Experts of a small language model.
Experts: 128 experts in each of 12 layers, 32 SwiGLU neurons an expert, 6 picks a token, a sigmoid router.
Training: a variant of SOAP for the experts, 686M tokens, 2616 steps.
Below are experts of layer 9 (counted from 0) of a mixture-of-experts language model. Rows are named router (the router's row for the expert), down (a neuron's output weights, with its number) and show model dimensions 0-159. Each number is 500 + 25 x the weight over its row's rms, rounded and kept within 0 to 999. Numbers have three digits each.
Before each expert's rows: "comes before" lists some tokens at least twice as common just after its tokens as in all text. This comes from a sample of Wikipedia text that the model never trained on. Tokens count by the router's weight.

# expert 14
comes before: "-", "  ", "\n", " 1", " 2", " 0"
router:535507482508485488500496483507450492523503523482526534499504513486506510523503465533503531527508451498463500518488492422509498496473465521497512466497556506482479505502500501481552509512470532484486485506475522519468479496499462493485496469503532543493513516505482508542472555496531508497526457490489484450524515533482461501491499472486518564496516479512484536469513504509509475480519482511486431489519462515491482465529438541482521496506463543530497480455486495544504508492531475
down0:536494542446524497459483518533501507479524467488513445516527518497503500469528520506483527530525529495475534523480495536492434527491470499502510495498551482496508485522491506483491450533483490536493544486479516466494515518453503477506521543497552488502492466505493457501441501498538492473468504526497482511478475510511486486508489510475494467513482524526484530513479502487507536447508531477500525517503530529503549462534507508524518538499437476515503484483487464511510548507486463
down1:511545513540508515508485525526490489511490488493501493502512531498509517487434432491498477538499496511534520486484483497496498486485521539478499499500526514511505528520496476485488512495513481543482475502522462559478482510539566490483519520524500519521463469467536483516518480501549477480468511479489534455507495543453544438525456494458460499545526487492461534503551499504488474498508490460485477481494503464499516496529489525457512464470508511530479519498498506530477519508475508
down2:489511516491467495527498478507501472475458533504487468546513495455501493522506459507495513511506540488520495456496497437507478534499501494503507480526549525491517446508484517515550506519497501517495476532458511529481515511454543447436478494515484541519475488508487459509488519491531506502469504522517495485469478493466552511476525493464451511478465529460516552500529518467462528546510509508530448513520504527481522459523514530497483499484493470480514515514499523517510500477486520
down3:481502464505475515479494511494535474475518527478495500492497472509482486523456505535526451514508503508520515503555510535483480498510551517492532474507505496524527513459483499473449520465525522490508467507532459493479463499482538507525509516477478504487539535518494491511468450530522474482474548488492512523498474502529482518487506517527482485537491532492538509474523548487486483517518466485491476569513514479508469466537501443512563501493522452491511502496514485436467507532489505
down4:525496507487434512501526508450508491494489459520529497493472465471483539466502460549498472499518507517517471485493504591497497474534497498510526480490503482495517513492541511520516521516505521487463486490508469512515460470502494535524500532491519482483513522502534511534474538491552514536494530524488482508516544515496447520472503512484552505509513490507503538492528492491468546488499474471489511474500476497480410507459527464468508498502521477507492503457487493538523484489511522
down5:502498492484507524502437502437475496524501486488499476516478494500480515493499559513503532519470540456483501473497463464508516524473534467475492517546502541515467518495424452505508479508488514512530502510516461496478498485521491483520510494521494483501528454549504512508492523521511493518449518467489495491484497503502545487506490512542518468496453542517494498494508511477512479538489516514515476525503490553509547490584448539483493518484485506470492474476520523479497487541503490
down6:529500501449501504468516508507545539495504499527504529481456501534542459467490517499520501524455514536516558498484521558449522479557473526507515501481490476520511499494515497551517505512482519502481466487494505440519521521517523506493490519497463466499518478502525462506502531499527520510454498495543498499489543502495519509541444536490510521489481518526537454491484514463472500527497504519482518505506479472488469463514510457491478453509486466526456461478516501499493481488471471
down7:466496513461429528463482516482476531520454525555521510468505471537477454474558504504498527501546484482506501458488487529500554481509478483510520478486494508536525501464507454567528525524479468521513490530512514507496503513507501509444534494504506499492515474493504510484463513497477502515489505524459522464462473472457526531507513499499513504491514514504514516520520528492524549517493509489491480469529476505490510508503479483458475532507495441495505453530504486524512503527539470
down8:506469501511530492496520505499479479539487505479494480542506474524490500525509497505498518517500501503499488419490484500499535501510493509472481496477496477492466537558487527484501476493480517480474514565493534492492495554485552527512513454517562504508536516504467534503486521522499476472490489534504512513515471454506494509556461485466499485488488503490512569493443469530526495490448492478484487468530474465473452502504519454501486492508498535483519505513497508572519494512485503
down9:533484513488492591495502496479476494524501508529479487489507496503481494517475467508497502508514500486514505482461484487475482511499521476526505486485522513498486469501475487541484516524564495502493489553502497518479497511493480512511494549511482469481513486479463531478464521521467523520505482524512522462561501521503504534563477492475503425506508516474451503520446435514543515487493534501533492499508476468515492514501525448536480512478514491517462558510490486501506513512542463
down10:514470498495471514506531520517494503540459545496529496492481467507506455513478521516526498552540501506498462452537524512488498521511524508488449518477551546463449484474514455517510498497463528517509497543520546540490527504505505463503506519491539494473495451506517488525483488520507502475521503483515496449497453511473426486461460468508503522532517502465528500488509509509531506489480500501515485510506518535464471499517492491493540503513497511513512461510500506477478560486513451
down11:493551476524522510505512469479517495497491500511495492495466503488522557542496513476462525508475561482506502522493484480511440509489488513478473481476558499494488461527495505519482469491451512494479473486512526521550492514481453533534527514520548486525511477478507475475482487477518534511449553483529497530497514520495508490506509538444551491477502446477520509516487490471492471508459505547472474502481511509489503509481501517511509530513460469523536506480490485452511456508519466
down12:509514464488458496494492517495528550487487512496512497468500483478502517487479466496491523522502503526488523486462532501520483507495500520542486507512487488497554486508535550446448473495520491502514533525493505506525502489442511492517495495447475452517470480539492482461497460511483510521517480491477452522512509504549475538468508524482505478468522487524457500509512444518520539530490543511481538507537522518506538531484527473532466466498505573500466500502521499528505462481520493

# expert 18
comes before: "-", "|", "\n", "s", "\n\n", "on"
router:511500512500477512469506510538493478478510495502520495498502531469535510545495487519529515480483475510495503502465504421523501503505479515444524472499499498466501466494533559509506473500465524474492459460524551538482489518507458519486492487491491536499511491501499498495489531469509508501494487478460487517504542498478430481461464511490541601506506484497498537498487532477530505503486516508537457513498541484482513477482482555493478490490523506463488485473498506494477528456489479
down0:452499527498540531530483492516522505479517511505473529541521472476495509532519510526482496490536493527519515488502463487502512551511491469501513400460541534478474515513504503509498524553523526476480480542522484477451464474483495489459471474497506502527509506522497473534455535484503522495509554522518472508499480509456472469497464518514463491525485489482499510458533498462467480479529474541494438512460488514496500533496530489476485511523496496494511511479486519517521498499508501
down1:514503503518518517521529484455500510460525493504485483479475499542520513502477528469487545485505514526481484491506478534518512476477563504510464501468551499532526480476466491518514530465495501513469495508494519478500480482493468483479525484556484510507511475504488562487492484528513513551489495499518505492520475447461475494488449497521478525494487479462508514526531542467561483514515468490473540522497521503555510533521454519475447499493505513482509523508509466454474523483540467
down2:485528479506488484489531476513463504519513561477498518487499538490461501503474493521451512516473492537531483519512500474495477485501490479504542527473519490525509527497530528456479482514491472475488558500502466517468454501520487511528495503543517529475444495483482505501459437475499520495537472500489466515515520518454488526482502522515525503444484511490503480517497480523517491563438482510496464495492523490485506497531523576524520508529507460478513494514490518489552498474471489
down3:513489510528494496451518527462491452461500443513485498485460516513508505486527500516499485528497492513478487522521497543537481470517525490494486545498547497459506522481545508531462457532455513495543476474500444497504519552498494487486503500511514526465462528530522519493521502567485496522476500495475533491518470551526500470506489540492485503542498495472494505494483503520471515501519516500482461488504515475494452522466470490536480504484488480481557514512485524460503529443519492
down4:497445517444503500497493489500512477491476445476526508509509513551531504442506527489546498506496495475512536492461505500493498498484473501548500458492489526510519458512436551536473525502518481495514496498488500487472533487483499485493472470495549452525516467465507475532530485504493505507505483490504531492496492536487518482502518504509491521518546478501490490530499513504505505478467537517478489526539524495510427470532515450498478481516505504526518447529552535496512553524518486
down5:492453515528490505509491529531464465507514493520465487501491510467462533523530540477541515501507497446507551485484487488500455521489477520472488527517512513463493471543482513478493485532467480495478478492543549487497489507515512474485441451535519518486497524515491554515508476523540525524500474535482498544483483509522474460485509475531535484481496514455501487487492532507480523500524493508492521495528493455491507505482472519545468467559484540497560483491489478494479467485491490
down6:514444531519491500512493493462530493521492448511490475462556475500533471496513491470550472501513511495497489527510523458514493505505517510507509541508510520528460511500520504526514495499531451486462504526510491479509508486505478453537527501527490501491493515518494482508481462480476550483480463480512493465539482477478525539508468519496472520518546528533526540474528523500500496482491455488501522507542512530482484458493477478491459539463464544540533543508448484489485494483541477
down7:514484457490508451462513483534507454482520483443509499534532499515537471492533503499506528458503509536492515472563526481515458536469514516498505478474478468498488488509493474489506505509536495477479520449508503489478489496477518514526436539495521493476474540496490451509532490488499472457474492504463485499523479505522491524504528500502524506494530546515522470519526499491501530485471509502537523544470507509496470501538495450495534543472538526456534491530495489469493527528465504
down8:522517475507462543463510557472505507509535480468517499491509529515534472507527518467487517486455473527491439516489518474530501469490546503516513563515469514510474500493470494479486513524525545516517511531502489439516518502527498497520469491482527500511456513505559517471498536478519469447481503483496497506496487519502491482527502479453498468480495530501512512492483490534530471496479535515503500477506483496464509528495474522500454500515471518528491457483540526435528524523501452
down9:516529511505454497525493494520517483488524475502499493455507467526485517523474470447451499496488486518519500542489516493500476501477475519475525534531479489512512425509481486501484483492515522500479500543475455492458507528510524516500492546523531478498487488538466453511484473477490498523446498473514547463527487467508505513483468533527539496484517548535494454521528489508468534463507503522527536537527481523507519492507562480472496500509523494537455530504485490489490517473537516
down10:483475480513492533495503527533527517514488477521464469520512514522451491565501481509472428520513532521496512477473523478481544457501506469512527499503476475469512513520511508497483481504518458504546503502531458511528531475503489519509488454528475547524507489530495439490439466535522484461465525497468502546517501510486507479523503477503519539535489528493517495482492490488503452522529494560514486553441468488500501506507478487475496533487505473485505483506501486505530513507506489
down11:498477471544512517527476527485513510544524466459460491493486496484531458539503482471500530509513511461463477508522500498518521485504500561481514515521519475515493490496436494492480482480541498525505501480476514498463471511502517496510454503510519562518550482534530483476537489540500545465565488444519497520511522525505440499514493490469510498529466531492513485509492477555479452510500487499495484531524497466491508483490518487506495515467527476496528526490468503492481465541489497
down12:521457513487497549515516510512519489514495505478494514518503475482483480504482485512506496476483542535514518421570470491518518528490507472509481525469485479493466479501500519490467495553507467479505546506521511475497475523511477474534487476566496506535542499448472472466461521469467467467490482504494536504537515498469529514537508491488555458518497484488511517542522498513478487509523502552476481495488510450511515487479490504481538536504510523495489514553487455512506499507475489

# expert 28
comes before: " of", "s", ".", " and", ",", " to"
router:478460517510527509506458470503478494468506483527493489532514527506503514505508485517549501522487411521484497504473501423516508466522463543502525489491521538450496462486554527493513520512492539481502479496504533495494485487456488512484502499502477523492521508471490516498502496506489525488495497504466520514497496509482485493457494474473497576488494455510501524491466493480499509500522507483487509487489496484480463510472455606483498494482461507487494486484461445490506512463524505
down0:496468524508534486525463463491526489504510520494510504507491449498493488513488508524498480507519493506449492554538485477517501494504531511468460527527495513520491483451513503484508498478490514506507503489473527505487499486463434533524543508495506497450523534513500459490508534495521531498490522523515583507512445526449484560538477526495469524503534515511498487516485497512468493511511512451480517508501536457510453513461501545503534463468458487493500507484521482517466512497522460
down1:465481481487500552503527514486487507514497475477493454500492504546515500512525481513471498439509482523488500489471538519480511536485480492516534493479505516495534499453448495558505510531479526499489519518502482512471486494533475475500494502444499539484495502475485502495505523523524462512542553521537536520519470486493503486525461530523502492553489511513491458473540540492495457535542492495491444485494476475512500475480493468464514477494480475462466491506510508446543519539522523
down2:506515549518509466516522477534482540485539524516476476449515512478522511492469482505488498482467492532506452507458515478502441512498529524484533523552486552491491531481445494533545485497499493501460517529552507488469546512491514522497463458517545506512469501497493501459499530505508505521509499496504504481489487490544501496490458512503483500486449507476473484522524493487465493483492485486573453504541463512529471465553495500501500508502502503488484503497455499510478512526540506
down3:453519519530523478480493459492530527464520520473535505495461492575446518530502507482477477478517510492504491499505519480490550471506488466535491452516494487503518501507537476476511501532485472514500526453501522491474477497567527492535483503508498482528504498491497511534484553460448513466505504508483525509513517527480509516512469493486496498506502488467493455471479490527482473501489531486524501554468462518486527521525479560491541503529491469496519502514463495482486568505481515
down4:487528484517518459523460505517499514507549558516495507511485506460471482507505561529520506480494540489481534465552500537493487535553484475478465494491467455514501481506465537487490486484536475502504483508506515491470482553537505459493486530483538519500473468480529536523470489527524495519518526475483446500496460535454515515528503531542505462493486502474496483488496518509512514495500500485493460499491474505508509509475465428514465481480514540481504471503546502521510483498497476
down5:530484521468507508534489465505530473514493472472521463490547493523485483541489515492531518532494503532498489520482463524438541498521512454522496465499517507511476457505549518491512457511492456517510488497512527513501479492536495476510488469508510456506499484511543563484490535503500514509524506501521488552492488509451561505489480513506507460436485471465497486558447500515508493478485498502489498516517489491465508505494484539494525489472454532515525536529505493487492496487491438
down6:477478465495500549482470571545461512522512508484462481483513544478499487471457493483520508510504496512488482520498515475510468503486536511483469487481454516549544486505489473455503529528505516519495477490513494547480525462511502459500528475481487519505472474474516503497510535509505512471486464493524518556530539486528527509516503484529472491528514547449524487487475436480501544479506502508530462520485556487499500503482501498538492498468488473517487450484541517521506486486491524
down7:513468501486477498496502507478524564493545491482481504497510505511509492509502534504501511535497545467484469542500426511461508485538475473534499495553497465511478499533527523434476456492530538486532502516481503528520470465472515491449536464523522525488505519515495504487519471516515488502505541469496509499494478513550494499515510517514473478518504499495540525520482500486439538542520490445497504486486476536469481528528493495473523516491460458529501452466491495490503516496481510
down8:518523504472503505506479517495525497486527481519480540487501525498469527484494506475503465488504524485493468491489515480483483468536527442485460476507518471487517473522511485493489509515538486510489488492467465469528491492506487504483509503569561441500509466468509465567495500502480453516519529502499504477494507543483507515511506564490480451486486464519516506552495492471515474481524547493473512496513466502562497501515508584525512518520501511451458496537496499518522487504498502
down9:541510448483524522467504482516453512470525490500520514467557489472500502475451495503501516500501483526486512521481507516515506485493485445471475519494544521489501522526488473535560575523510543504459520532478503516503455529520512494531518493513496487470492509486516486488511500512481530548503481509494513416491514489501501471442499520501526483503485502539525474500502486434508483501524483531512500525462491492477510490489522506521488475505482522445507476517525463519514498490547464
down10:523483512516518539497500467494484526517480526514478503538468493513486479490507480495502478498514463520495536545495514459523466496529498494469528489446525499504466501501492491494491519543479463485505472544535458487476556505480492494416488532529520520483478493499479539449481483486469511503550521480528507527455492495503500485511542485479528489522543518529472548517524480496512524510491483500540462473472519486492489544481505494531450455527479512525522485503499491474547508476518479
down11:472575491495456497518474534536490505455514493487478520496518477485500487485529502491506511526524468488510515543511525552521464511488515487502495541495458515495516505482523536536486464482531494485451491498483511506463453484480465515504521527517496531487465453484543478485471481546546517512492498528515454502529500477524477480477482513472514541490548504485461522481484495520480483508464485542479511525485544522456515513502507474506481504513508529533501499454501522545507482451474530
down12:511557511494481478555487502490466501515511471514480547502489519453503497474515488484525450501507507520493499497480496483483495480486545485452525458506493518486501513512539483493476488478478491527507482497500508508517497432509507497531522422582557492495509523528475517495509524484506478481493485502513497507559499495452539480499531514466464472502520493495488496513514495546532490450482508511489456503532538524492484527524484464495507446517503495518546510511510474549516511492512481

# expert 43
comes before: "s", "ing", " and", "ers", "es", "ed"
router:496508478510495477501492515532523469463478506525510507527481522475489499535499502526525491553497443496506494499501504464522460479518507498481487457516480526479458446487508508509507515510523519509562490513480530488491490489512465548517501486559492524490538478529486473492519450499529495514500520480509477475508493517493435541438460475482506556499504504459501533491481511535465460512491489530529543482485507490469504515493463546494512504475467503481525451456467477529511515479505509
down0:502500502478541500493469488461486516476495494469519478528488486534478490509537445527535456485531525473469496531535491562470480474483451488506493501514535502542479539533509514505507515505487536540490482488536528477470480496524469472455481516478478533503471493512501530487477544489483498520530451479486503481535487487485521495521452552553510535541495520517488485495492532525487490473480511468538473521504492531505508523508490493469509532510444481495475504512544445495514511491489501
down1:485565490488527513522465491521506481500450508512513480499497501506467514461487540509520466482526502504511592514493512494478482463569515501473524566501512480530537510501487497502537491540542476492494504531462515479498468529504534505523496501495538486542501505490469495542521498500512491543463482467503465488513495507469494453468514529472488476514510499490445451496488498484477467513535488519529510507509517441527476458511482482481468469528508503509519511485495512491490516509526483
down2:537519507500479537518526515471512520506475475474478532492494501509511475504528489500515479508483502500531514524479464530500495497509515479469490520486482501495519483555502443492487488494521500492501493521515488520533460517486506526503500529487535569519464423514492499531510522494525485496470519518549498545491486484483547476495464474471466516524508503508445476487513520470503485493509545507519530491534469514457502479502481394475514489493466501513494439515483517494526533508539492
down3:453485512517465494488536468494532532521498533530497543479535484508492521521477538492513487511523533579509515491513495488486463534512479484463483486485516495494473508487512567489485510517468546508498471520450517504504544467491482532516506537441507515496507478483507520484517482500510488481561509523473505496489461462480488527490514538481469517483472519494485495509563500468481486501504483503483487497499494473482557496485489509538457445502490478468489488464471500537491522471539520
down4:509543520535496490517511453497484511492507486473466508468546490508500478531504523492466486494515485496513503493487493543493471491515482497465476468544479552495489481508484479496484483490486462520521513481529503523533520467475467507466488532495492502555461488512488538505552522525476450470548555496493539496424507500466479474539478482527467518482494489533487503530525470503500483423505511544508472524524515521486480484494545506530513504505521479486532522507484537507478494502534509
down5:507458491544474482472528516505463494500474484480476507496499503503525519527477453500491512481467493517509497458483456540506475509559483491488446445495494506523457534459511491505536469509513476479518512483466533465491519462506496513508542494486514487511509484519502475525495469450537540477465516512507528490488508509462466490499498520496520548543529507490516499463455492525542514490497561483522524520500494548502475506476543506455550476507534489512522496531487492487529517532512514
down6:460548523495488479489506503532487486479504538490506532540459518454523501504526490532512537496505494572491519517505481530501495503575457475473494472491468483446480509477480525491544466503479488543510495484526529474539489512492481510483448528476465505457507498510499531491532483529529507516507496516462508497523506510512492496480502488481508499496461510453498489492533526502556513517492499507483508484517513505512485474507481405522495530490493506486497503477476468470527500544476546
down7:480487485477487493461531439493517478438540476495503493482483489566482570493465534500473505503485533504473520507502490478485527514532541470483529526491515528495502479506512494517487521467498498504501508512486504489521521541476480489483512439468529514486498523467488471509517522485458485508504521500497555464502465514449504511532533510462510476508477514528441482558511498485503518474518517517479521494520498508529497502483529442486527491524474484491476505539518508550480550475504506
down8:421502487514478510513465541519509509499508468527504481524473497512520498492558485487519493508529497493490487528494566530496487507496501527466483537446484496501467489514469485519505525494484485441513474515539502510436491514473491480502495536487518506487495495470568527473523500480545496551499473469505511452515488469512485516476523507512506549509518493450514508472516466512506467518504503486493449463494522516503472473461484514494518498514490535546512502473522547497518486504543530
down9:533507519509478519511491529496501507528478504524538509462544506557496486519477524506486537459474500471543481496487512460451483483515520499483494509470542478506520480528481503487522491465465514476528518461484462489499459493501496517500509478542517444536454472526484530480481520494510531502497485494474528482500501494504532497475486520513493448504531480503542500490511478530457486520533504507505517510512477457500478537493510533495584529538500452500445499518440500493487510529518500
down10:472501482531494493508486501502525509474478472482471499530520495512440531502494517519491532485499503502536523568480461532479483507510499488498457532483470460494478555522512467455477486509536477510534480501512485497503521513479534514513510494528559517470491549515504454528503462495489477538489524497487526498451503489505504522564494539525451503507514488527498499468499510467483483485497453479517482503502483492456488512518493448491485436525546518493527523518504503525521511521443499
down11:486490532487474494472513485493550478465509503516530487512504494528485488462522497516493463516524487468515524476491504482501489500511479535551561470495503434474475512479519537526487508498505525479504498453498476507518531492519499536471485518501478498498485486526505482515519501559509471465500513504497528473508494479499541527512519485551472488519480523464461494455540503475506536455516538482497479499478500511546537510451476562530514514475512489515457546447522529505458471484505516
down12:514482470563486452544472487507496493540501552509497498514531499486516477492519524514478490465504486486523517515494507477509530541531505518446468528490508529490462485542501507459517496471520482472506460487544490495488532509475504517501490515492529519517515485529517520480442492528492503508516520531544490495464461524526511524488506463483496516520482517483469468493509496442497461529458499506513451474454547504515551484529495518510484530484464490532457506477533518502456473480497529

# expert 56
comes before: "-", "  ", " -", " be", " —", "en"
router:535488521461499459494478547499490476528486496504515482560541516466510548494508497521505488507475440522499497532470513440504500477581502527485516506456540505492526527522514516489492477514486480488488499531528528510463466478541492502476486489517513504515465521519527482527499492500518498488514501518515504473515452504472499515506449489487436554535520528478504513484478499533509485531490494479499478542498483463473537483496515565494535500483517488502500478452518484467509484507517525
down0:535518502484472490469486492523514515501509514501501496480502507452460473458469486514500489511511459507490519479477449469521528501485470552495542470464490526521510500521513476507505498460527525520482459497520543487474483513505540498487492511501511516512499490504507531557466509491480496508513499501547446490524474511493555523494514496446476535505570492508466466491537492455509470499477502513504520484506575520518497525475490526487512513508518466531465486494554490533450539470503499
down1:562514483531499467468454503501496498559502483531512504471535507482501511483476497492464515487526483492488497521513479497488501491503514533458510480539478476498500559536497497513498510520510518500495486463494459497505470532481509480476473470530486530503496483502512486512501463479472533485459464507559481469524525515475491521541509455543484527520529480486481504488491566512500555456532497471548496541503505493515517464504463443529510493505475484522466534515514485506500542521469474
down2:477488534468494503479492469472470495519496508469510510518514476536469489503479522503490468527504471483512456484481504527547491498531504523480518527519498499508477486536493494490497490522489466526529491495572455497476483540495522502488459498490504499490514502523506513499503542494553480471478456510476493483530473535540505500487485486563476482524478531496467462528525523495516497511520520469500526511492510494524526504501429541461476519466474545460436509513553525548494501472475521
down3:524524479483517461543521536511444479479500493515457486491483486502489536473487487516541531485500447482504491512479522505508489528493527538540477497529483490512510526526495489512483507518557532495454519505512488471531531506474494466472503485466511523511443510479520452489476528493490539515492540481519508479490518548510510485473524478448550484503526508508518511469480523470461517528472476471511476561502493470522515479466488517523468539512509526496514466512441488474532471499492513
down4:502497447475551514509484504513481481474507494467458500515503511514505453515529520524487489536523504499493486509544536505457539511529517490488468503493516476508506483490483489512506514504501514519491540522476567466495506475546512495487486483530491521517484461474511481489505470509473528543495509526512489492524469507496488506483522531503497470485550467508528555435493486469441451520493503539517437490474490540496493488537453535480524463510519492528533470494478473488501528527529467
down5:428457532502531539461497518501486489479473471521511498502489502547548494545529490446502500511486487489530524505502498524512558517497481479496485499488505461485477506496546472495494511486521533476490488524505516491509515501541541486504524523515476467480523484489546475509505486523488478550518517485545479489436491505476512505514465563481473500507489498456497533518497496508519523461431573486477493463479467515489496491516531464496515477519530499500472513492493495463512481506491492
down6:506489498516497525479460512464514502541497512543525485459523519499520493520551494499493538475462484536507459506505482483473512455503472498522480521496501462455496513498485482524475499468534481470476500518537515502486522504526543470479516523554458506518490525481494526535553473511479494478501474532504542505513458469477532495522523484488530525497535499503535509491465519492504496506516494482489447455457477471538473504457466479477518516534522507503514515447502499494470563528464504
down7:561504465489524518536481505518521489514514510519498511527492475468495525481491464509472530495561457504466454521514503478516525492526505541522523483505547494529520489522448520505501504494488520528486550522475482471474487551450499479507488467497514477508510450529485570479501477475501495481524522504507548447470517497429506537482472476511501445480524531475466502480516494462518509483517501514513504505496485494526552476516490479513487480470536497496504519501492514481476470514506500
down8:523466489489468521522479493510481512538484518486527493523508485547499454498523530532467458513509480481535471515501504431550496517506526479465506482498519513514481494450564533536483472489492506476526482475489515558534509522496472508517509495503527507529510503508479533503479482483537513524491434501509495455475501528458505494505511495522495521484482509518482524489530524519509490482495509507480483484497451500507472474469406517507522508518535442469475471532515509517516520513500493
down9:493545498531469478518493528500507571482470501490494465503472537494498540540529543508506505535503528477495515484506520504511513514508485495474481519480478505464477502503561481442476459525534513545533446467536497509489444522501495472504504525525542493472499491499504472533480453476525451465521478457503470489507459513494513503496456512510480506534503479488489521501466470538515503523491506486482515478538481507490535519474516508526535484484482494490468489494574494498482480510487499
down10:459496506526520502492510495474485502523446536500461473505490490497457516491489493509478499485498445519476441464524497524497510505516556541497515515445501469490482467496488525513501499517540478503474490510518479478497457517510519520512506472532453522492476530496517524517473501553508539529535502536522486469500535489529471491494458483541462521526451526504540480523449500474485472507523500537475503528531456517514494512500502487505540492493524488481463489490497533523484544507559485
down11:477536500484508493493474490517468483468508481470495473519537493476486487456519544521467480510513496446488530451499490488507508492451481551521492507494474532507499506519514515455515505482494502483490506466515490512491490490475551492466570517489477492467521479540496503484542491476477563465506483522512490477519490478465513480526504528522463506510497536513522526479526484567501524513549470494479494522503523490495519475471483549492456502479494477499477499518537546566537500518527493
down12:482506494504468522508513529517452480546527503491490504536497510513530516471450466501557514524534530529470503502458489469476538451575509496484491508452501526501571511511512470512521458547484511499500468493485500500528442500507503514504494479515506477500482448514491492521512512498495512491498477481496467527521503477516507495502503468509448484495481501490511469496532506501532530519506483529479525477557504455477522547467438474497504472505503486528551479510506495525482476496518487

# expert 6
comes before: " of", ".", " in", ",", " and", " for"
router:509492521518508463451497451517506506524499508452477486490419515468537524497489451529504495502524502494517515492494505534482508495492565478521495529510532488495465515468479482530478502513519492518479469483481496500515500489494463531477421497539489457473482515503535530492490522502494534554463487496518519543482474505490486498460438524473509493518523526493560466501547503512498502493513478471460517468481484500470508507528502496495514513487498488476543526480487545531488493467493520
down0:487498486513514512458503506492487491503505502503482515466516493480493482467509503520457488468527526500498513534451517526476469486504556496519505521500480480562511521516501511486478454498500479465529508447494467488553502485547486423490495477519490522491516511540529485505468494519506489471526522511535533501450514481506492464503480491534508503534499433517506494496503504517499511534518502500460473466493481555519492553515545485543483504511468516514498512465468462486494523509573500
down1:474470519518550483501506494514482453464506516498509535517522492513494468502489566517450485473508489463510522506472493527520516504521520508505483492449512484537460438505433489515489532519498495428504462464490502511440539531521503518473501505478478501488483484519503495519508465532525427508530495489513501465516518497483500503478524473539490503468516463515492528552508512506516525471476492551545524506511502493521513500490496534481508513506512474485514509513514504490470505540547492
down2:502481481499503473537518499484549514481491471502487513504473487469471482491491465480488516538498530487528480491521529532475559500490490504438525478458524500451508474484536473541511489476502521510483505495473540505490504486490504530498519513523546491517475536489447519536476529529486491497482504498474499494506526541469524483518512533510552486433464477483504552510463480449496536527497506516454510495501468490530506495520562469505538504488545492465492546499491502509509498517526481
down3:509563490518534491531538556518521495449474541495467502512558501502490481495480500470485494543488525520500520489503528471501478520462503505466465509512441466489532420517499521515458492498487475510503504504527483515462459446484498483540510495512519509519499463512508469487500477500525515549499491503567460494477472488528487515474513431478487512469487495486496506481530495518478491510519482503505493510496498492517538515493502556524509494510509487522493498480496564517485471515527499
down4:523479482493491506515483511539518490480500565490506518502535485470517481505476488476488490464493505520515496498514503525527474500482467498495481506489498446495495485550519503538520433502486539481506512513472472498505455473499536486496479523510526493517511496484507457496518468495553478500485515540503516562501525474440478488459520489503458535534551510440486530513516442511531497492489533493494523568494511501514510509514462534499499448530488509496493469469474500520526492524494543
down5:561537484530517500520469533521498537491518504522504490545496494448468499514558460473505482507529505446501523490502530490482490492476469504542446526494473529528523490492445516517510483508503493499479478479481481512480493523457440493488491516516535484454536495499499493501511462503532463519488465487526493530532460510511478502485535503523487498505511474459498553469529514540501494516486520491492466497486485504526500474490539534541497508500507515516485545467511541505468472443484521
down6:550498530486467490479482522520460441485501485477516482522446503458485500490494466513455530486512522489534507508506546514477494510561502530490538521499488523484491492506500538516474513492512524470534507509481489493537501510514495526509483544507504530533488490498486481448479469519478535521507502522523467531499545494481520480518527522485504486473490532519465490534509498506466499431455508492474489521480495511476526532505500528468499537490484477451489498454455492542469476489556532
down7:517498494457545520478521519528528499476502539484558514487477521486503479482434503496474529511522518501492535543518512530492539471501482440505452500508479479491462511470523490480470517489514481538510510485467471485482491533542502457489501519498498497547486491472540508518468530445495535526519478523487505482505517504436533482513454544529508477497495479478477514453500482498551506507492549476504512513502493477485525527502477512472479517485513472488506522530484542549492490512516470
down8:461497519555496497512495521489535533457484526475513474510470490507534467515499497509503496449529532539468516480507496512494504509501525489454506487487465475446484494459502464535494502525480445474467498496516503525473580504541513461467520512507491510495528525502517501515511483513514517480479488499497486474485513515493477489501528492487487504494480566515492542506525529529517483485528514502535478505523452578514514504463474480477498489511528499458479530460460547515531484472513505
down9:477491479564461526506539488522489467521505503476498516444507545495452524536479519501499490495498484545492511562490485527507508475509483510512532495486531505495470518488482476489499469513509502552544507495498450510517501520521543483519453481480498488525515480512458496554458561482507498513493523516467552514481530476517511493489503476512521513541520437503492455519466489467507486546516488494487538533505502484496509515529495483508518506479462511483475475494477469484502542495462461
down10:496512502495502463472447530497504495495521505481527500529506481491493514534480502457509538507510552475532503463495477501484512541519529472485476486525526474442493516549513535514484512465481516515488504491528515506528474520490529494519488446496487459491537517507475479505538503459513503521488475500532503553488513530507549514472469480466464520519517476490505466473479480507490497508520533522464553507494448477559508496511505478524469475515514478517450434479496520485535517482462509
down11:503483469488494476477494522541555516473508467526483449493520491521491530524514498507508494492452503521488546473450509486481520527521501539505490482449478529480507487502474525480492515479530531511526488541508494531496541549514551440495552481469509490525491513488505515507480475527473468474524505478480488519446451489537488508473491513516536501496489504484532475516478479512503508499519488547461482490473491542494486465513481505550517464496522477555466479482519534503502486527463489
down12:464481502485557467505468489499476466541479503463514520532519485493473511486499467534467541499496465499468513539505498524511492506481503405487506507451470505530452484499512530480497483517529500486492529496511532511534530493483520479518512515480481445489479512502503475538507529551492518475479547491497538463475544484509511501509470444480531477478485526502513553502479487530523485486454503494504501499489484498485467545475504516534507533538491530519545486522513490484495514489517521